Experts of a small language model: 612M tokens.
Below are experts of layer 2 (counted from 0) of a mixture-of-experts language model. Rows are named router (the router's row for the expert), gate (a neuron's input weights, with its number), up (a neuron's input weights, with its number) and show model dimensions 128-255. Each number is 500 + 40 x the weight over its row's rms, rounded and kept within 0 to 999. Numbers have three digits each.
Before each expert's rows: "gets" lists some tokens that make up at least twice as much of what it gets as of all text. This comes from a sample of Wikipedia text that the model never trained on. Tokens count by the router's weight.

# expert 2
gets: " and", " to", " was", " that", " is", " he"
router:503508483509461441433515426537515543569434524515560492465431494515465478427550512429500531429510490543496447525509440434444442464467475520548495472489531570519429527486548538466540531467483546480493557557569468480575538550415476517450478457505526438468459513531506535477518510476524452561470510502446470474493518526503478520475422494468542518469501546536427426475528431472505423508458
gate0:458480527512521539523509470541472581484522453428461462513522556477528509561543480443475512480490542485518533459427495497489558527522471444441458475506464410499449524535463553527476477478510505522456558470466547505485538556572517444542525465556500511525532461483482450481503538510471466484486416497473534562448465510500518460443534458459473531496500531497485543546486531464406463517485
up0:485495507376531493486543484468538516442535474509552536487511504545491455496498491469478467557467540545478431485516436495571555498512498453520493425536512461452494497559541559509569541461426443449544488465546497435454511482529513515487475531560499499510581557462487457488564471467510622488569517576488503467464486549525510559511502518498522430467458491490446503514500532440579532477481
gate1:544528505566476592484531558506488513534567500500476563491462490517573501518504528560480527505523479486556478510548464478487412453597488560529529472455506498413578557537545513515429485503509494476478457546499535475506567481435518490482550522540558466508482467481482552457545525524481471528524447494509533485489537549420560487581411494480532510371556495466501446507513508485438577516465
up1:493514448484431565539493508538505543533462493499476539535467507495602493542549478493486531508545506419559473524529494472441481501557584546491502507455489497422549635497516434500488512513482539504461566526480532491464543448430544491465498484563440484502448522512437523443532530519503410523479490440593468469491574530513553513528461456504541486491516516495488519498525554537464467511451
gate2:496484518521516515487485522534492518544541499474467495506563427523469529531489438533457448569444487483513516467536571501520531520466470415505520506540544489527567518449507538554520461563568472509597527530476542482490561431429430520513504508510513494438470487510492455475462502522521458450517540558480581496482529484478545500495501445522543451531458490503546549513559497530523550515500
up2:519537503512476594466541500479480447444502543523454588565484513575537467482576508409514589486464538556475468461512517446471485454521432481494434510462570510541484518471495492456484536458430438552487493549516466525479496537500460469495500615474620534499499524507424498508507453469541468493538513437494489502525499518551554541505515421491587493507427501485531482442431486475498504446444
gate3:532467423422564502564495517454510470509453526502505515565493521495457523441526544527527440508449414516563468549479490561441578554496479456499426486486468467456477474527448448483501490415571477591442454459564556524521544527481489444506527491532532505476507511502534490536489466537529446465437553438464478531533488570547500475503543534574418500553505502476548545492433521415490503489533
up3:565476532501566468514542522483439530495514503504512544459449514525419498489474485505472465543543467424540569468458480519570469456470453477548532466506520550426511499521472521494547545517505480507459470574486441441526534419495520596448479417508514416530521503476446529509473425446504454533504437487495472520470471522503493493529463476525557464451461499452411494542489550527575477491487
gate4:534502478549466465524482481520538533485447556526487565481498479513485503476483559404500480488505459542521426515535510487476428591528429558463472517552514478484525536438512522517461491448510505436476446444517568457515514559496516585545513500502485493523474490514531509488552475552542549494463520522482490523442479587516569503483466458573497542563504605547462506419517464518549498431458
up4:543481530512496529542517527450503536510555550481492506592544458527507457462445496539451482559501534472508493515565553575584466513571476477479550508506499489493563580545438537510511501459495448435466477468492512543499578503481524534513513448480511556548525467479474500547476512505507533521516405490536491462433536481466436524499569541554444544529498546529491550567508485502507540424488
gate5:536575511534542478473430510394443538524483500476520492514444493522473514616514557521522526552521487506531489444432462450418568503497474517463508497513491505503447513444495472499474523509460558579524507450451551444565445466518496489572577551483471530447492506502455480508509520475579531540478537455393573493531473513482577492479500506458537473522529524504491458460441524493464475452493
up5:536474507474360486486516491564604517486456456459480480482498498483518558458531397450497515449491545514482570545530494497473518482411474522512495496568517534462505485547424487449524486470515480481501471535578478470475466587524467492463440413522441457508480483527498516476572479540486442411477497546530407482482499553563464462487488514538517516516534473524459482486504417537539488516473
gate6:529510561506546488486574470443530508493495576534546495474465517589451464547464439468473487516456551456429532474577541431529495457532594499515489474554550526489454509548525568508446585495507539471495447585483520459535465503431504503648483510489483503510458426488473448502492489564530484487513544485558510480519481430431493537491446493459580491556599478523535529496511521439496491540465
up6:496515541525572469546564498440521556456505520564564490481505537553466464530451548523499508450510453437431565478535514502466476462519490443501526537514550520536526447500542504497436502476516528463545555587583544507562463520471507508559505494453518483486459475414495419501553532484529463484474532512484465445566456475484470487495510519448562484512505490446447551494538562491529506477516
gate7:500480502499505520556506489525489479515527513507454458525441554473511513567527564426534412523492544529492580520590507459557571543526491505485487458468528491447548501547491482538461498516513472586548519505573453467450488556570410496525543526497460375539498558499505470547438474536463553517558540487506473478438470471468434507567466475393458535494445503491569549485514523551537480462589
up7:575462522452608556530460528488530528509446503529493516508455508532464521529504455484464521532511509579561529509552502494539515531543435571489508513486441481532446443497574490467463548470491478491514477490478515448567486540509467545520526541480479468485464547536523535524511538467535522492474500537496483502463512534548440491442519519422449534429512490534515492452451577456478521509488

# expert 14
gets: "s", " States", " Kingdom", " life", " War", " Party"
router:568560465610500479446532463555500423558511483499527525510484521477513526411533584486515522495458615470512468482470506462475454515427444567557579470456531514531455506511461519489513560459485530485501517482575570491558522506516534526459585431550463464488470543547487574493552496509535483541510522563468543479564556426546432480449474436461536478482514483516470478514478471470511482503458
gate0:521525510523541510432474443444492493504471487468465487517415482514535434471489523477433503495489489511528463470528600548457466540451502521491569499566463515516454518568514444535429521467456501496515539471511544525522465554422586465434585462550496526578520527552515474484474518513529563564501504519519510496529493458528496432528457440463494433561444489403443551506553468498444550554501
up0:441573494502463471458474513607528506498528500432520552434486502523531480507566484512488440538471510473489501526542479509523479533523512476490487499494443467550502487389484494462493476433495488484441483489483441497475471461517496540545437548466559488453389496439490470534523590472498501504580470468512424462472547534439532475426575559550424461529519498484578490524534531520540446479527
gate1:523532550475466435496546441468521519503499545562458555490449519487439544494499512441541566594530521484501461458545516521531468529507505565515521421470459506448519527513497523495511504530506546448548564514429565512529464517518516501475518490572482547459490497486482436562524504441471517511525566487490510524492483505522495501476478561525504570456536535470436541495516558453482533577558
up1:477488525514489440471489527494453479483512488515483523581505523478509483500535568498434504473486530524491544477458500552429508413472506489485505471502506465520520514464468492489563455455587467529486562491552448493428495515554513493494461503462586460410451500559469488469441545490561502480539464526476557493494487442535537523510520492470489593554528526527517480515476435530527483455506
gate2:468488472460557506468474479514453471508500491483493543454487546558548472470507470410452527418530496532494514452535493473441484563504493504520521444515510479541467601512553513482451492506446479499541614514462412479472522524440460505489485445589541546526485525493500506483507483477521505502422461499522505498420544519570527458495453469540490500503570412553474473446427536513490466506461
up2:463571466414526494538482463482457432535471457496541476492459490501568436490529504429379471443503519501551485466529495492448452509551529505470493483557525573559565535579509462505456566495434443508463592542513525490470523472468534550504415479468512434577497536484557476483462444460496549497422482474522499547448465540559568448468493451512458465523533544520426483494458503490490506485539
gate3:519498466436466534430448457509488515520519518466509531508520443504470507523443487443474524503535482525508461495437390531437551554455513467534478485495555570452509542541484517475499449535456460447533518502514483502548511567450454520504507463557526500471506430591486488526491525556474496522508533550498424484490425435512435509512533568439458534532446495564514555506508563478461439521520
up3:530498480478479545514573529592538545462566514561439517512513539415482551515526541515464507482504436475486455454424494508461515516527517527539469561397508468506467520536471536496538466519537442429507424514546533573471561455521500519470467543550530493498379474474535516455505450520442480578534510465531494576406558467488510510550485490443448477479482555420540494553521473479546526505509
gate4:541516505444478452455524517470450406489481476478507490474455517441594497546526466541466569513470538545575406454475479601488496511485482507535446419490577524487515518425463540528491455440466488472515564513462533459508480529527433439456466526532489446483589490381488473503472499542525576464539447536531537450455480486497529518533459476446502542463563507485526585534430499527455496514533
up4:475465481558489535546488484607491531552548468510513545535527440486492471516513576506567480495515483529463543531493518453559539435510506454445471543552499462498463494541536444509511509463489506556416474469469485540466566556453523589524475456530537467540487473521590514514490525409448469524554509507536465510542479536511474536448447525486554478556469484545454468479520507483555471480504
gate5:472456556589547512431477481572518429502501477449567512484476504472586463439490488491458499523526460517463506484501538491542504487521518513450538481488503493430548472499458488506483510494492494499471603522565527534546524453542525520537565519465527566514509471506513513535428488457483476541445536501606579475516431463618438461425516477499515441466539546461432506495515452517462511419521
up5:460479519509478496542470451483506502477495490521453545503511515473490560420571487454485484471465492475539430542513538443559506463515491461572529491424493515499531566488525500516595460492456513519583501454438407417518509437513541452487541509411478461553521482404497451536486480459577459525582480524480516505467468575489500502511553451543501520533488433495506482543515495477474521459499
gate6:467512521559486505595492480493504496511420498543476528452502498527481501532571488583446535456429468515465514488543448558537514489527488520516492564460487471495476546452565513517461488487519425469459496465481586423521492528485372537455480516581505490535523495562487445496409497522488554433477467493496524520595535489541534527499510459416565442513470586507492477475523443491517487494485
up6:538460462530560518536432551507522483468517419479497510618530585473500578476498493467459500510535468568490524459498493459505464485508474468468436455496500497531506434539455460496533480496545492517532506521533473548577477529525515605474451587540532494516559462430527535469484462469519528482449480537480533519503450527504468467541559530555491477481448538544485519482508461515457509451483
gate7:581547488494474455502437588497554510510529520543596517477467509454460531465533576570485497555415505583521525590505471495500548484487493478507513538494474491492451491467528536562538539528521515532522497488484520500466491512542561500433470514472500499559557496502527514534474544407509514495470441495496472471574527493433449507567522448573521432451445467502510498488533438503545456484503
up7:456523554500548467543547571508541473458523542529472463525524492483525493558513445562583514472487506429540531493522581491489476440511511555469538503507483491534522520529452451542509506491498499535468487502498475496512484582462513452529489555413412479503492398514480420503527495496496505484496558543508522462467558487569536466476448569497524479447554574460431517524507545551501511495561

# expert 9
gets: "-", " –", " —", " D", "–", ":"
router:497497493478457435456489463468532451505526527479522497543441450571530537410523590466548549454489494509471494453462464452532442494454412522545552448483555515488512513437471509473501553506487509511502557529531480449567519537501546588501565507479487474462478504540421577516516509519525436511423517519434535472498517441543456412504479463442533527478537516507469457557520486497511453524485
gate0:513463466508569455513475585514473497438536522525510507500543489508531466527506505474441574463541485487529446471442492488515463483498450541430533536508510464587454548521458454489501491465512496468493435484529541536460466518529508515425486495497496479561504554559487578510408564470540496502536444528418554480480553524544453441417524438467502489557557435463548532537467490473489453467464
up0:491539467517521566472492564546525456548453515477499508459475559496524515460475422552508487499537504496511494490520475519512538442494507506474528519466521464508504475404443567475479517459480546568461507518503606536469538415568548456507423536517501481491493479499612565556453514518484500485537481549524442492499517495391508461565520535477429502568480474506509519600503507531502495575443
gate1:503491481517463519532582538431538534521510501491404460546466454488521543488496536452564490556498468469495480512494528531542516400486508577525543449575524493532414501448539438481514481522478478512452449512431504450511464513457495490474509483486517504493469517506564458531474488526501483484480526541461443536437488559478472481482497411524523449406430513544523515522474479500474525528490
up1:497499513485500499447406590503538545554551557481484480521448495518526531532405483471507475504527486514453555508498452504451479480482498509450546447513469482525498487541534532484446509464458506498495573547510508451488528419567482509508513488562449477488489479489529485519545441495546492449538502510535512550444425523479502539582528493519485528524482474545584506585527453573487535540424
gate2:475475467499461559494460437436411517495511541545470461450541423440521553492417535460507421485499501502510504518531460432567452501491499562527482488539525567472468514450443549547511529449494500508460559531505474491512482477484493499529554476532584499558529539479455497479514519500536518497452463489435481429479482545443414490520479392473483525478558525485470527524504524512492530446481
up2:494505500516469478465476449562489533464549558445524487559433433576498441495558563472495493560503559445504496397475522517488570553524530435511508506499515556519602533459557459457463518488455462530516463544516479543501414519480438524473510520529491474504502474500560566517453538531478499516461548482545584572482544524479566557479522502465468476520502500497516544520494498506594471570507
gate3:494518498481517466518527531447488454437524518544514475495446542540553538425474416492427471540492459530480449484477523462567520463449447534578542530559516445481505455419441491498522463517479501497469546494491494469516470528475543473487567465432515472540513522500488569465481447468531496391541474481476498523511473425518502479524505512503514473545560439517498524528525437569477491575444
up3:453474546494554499535466496459532525546508518585491564497486491524485529445523528555628462493519442463530475548532531448547460497504434493490555523538511516456575528541437425479554518499509532506544498530431558453479434442526529535471546462521490524550474508527566546455415461502511579411516513467506456460527464467495498533514524443487419497529538482491498519527494490491468467499477
gate4:433464528474443445496491526525455502525513485545533450443484494542514488514457506553592548477488477520458515519515491460520507488432577493466464436496502509581495434458499497565480478405502481455519579464493514520508572496541467491513542462455510489427507508515488507473473526590501483522480534563502497561496483530526523463559481401480449512468495440532415534511545516437436528517467
up4:496525479487438493533482454542502527455539514503481482507456461519562490525515504561534579525469550428505443583446444469548513470426466483564414469512531465521528457516472491447524544487533497507496572520505433511521496456525452513522473503514515499512484523500517494608477571478517465495545456496581486515525480464543518517444496494566512453476459452515450522426519516521480500500473
gate5:507536542412439457533531495472461482541573503479518460503505481494541503502489460564513519492473472527425487483501518451531552506484439488511498491466478517459464561486539439548555515512517478430534475474500456481498521472473404556474525539525490462463484537611548501461498548511542480507456518461399554502509498495561525468473478508465497537509562551548448465510506526510538517495470
up5:500480556538521481539540441487523501526492535441484556463492505515426498505456481507497518492458521556475566504512517472477435578490476508483468463495547508444542436499491493558498488487515459491538516498475519466551521508447427491523489546537472478494538483549472564492579534558561473499443470460461500476516506522580513429456437515449501541494541484568449425471410570496452498517491
gate6:490578517517461492467536493517540432522460574448476530529514553581479467516472525587483501518527502521481519545532486522529440505433512516608551483460533476564470502408459496487476484440570523456515496553517516406546542529515468581545512503484463518554497547521464521525517497525535507450542452473449452398455531533517541434491506481465514506450532447421458492536417498499467551509561
up6:472497483533557495434539515541521538590467480478522612503575539446537513456493580450454468543562491501509543512516539455566518468473487488484482492439467501547533568482539499477493468519528501498510477433461453502573548462526453440466521476550487445510536464530504495468520448482456427482529494469553487485527451536499546522575505485496570475545447556467491529455557519538597483541457
gate7:518485490551586413456509505515540450507495558487520461473517478532442538536495462488506516514523507480446483563511431492461468478490556514469436506498603448479444547466512520501519523448458486540520526533490476555509544489540500514496546538424475482525424469432527506492504529525484547532450463495481537453596556521461547496452401517561487508455472486463382415528428518456469528504488
up7:510513467438482553483447593491469470534474471521497451546474557476435527476493568486581504438467489468444545499563544482577476532508531494499552498475442533500505526489559518436536525422532442483499482527508495484565400500485502497495482492510511448425521561543571462467539428483407550528473407471485475484423495429485483519579472480406470507483493436525546533497415469540515540515484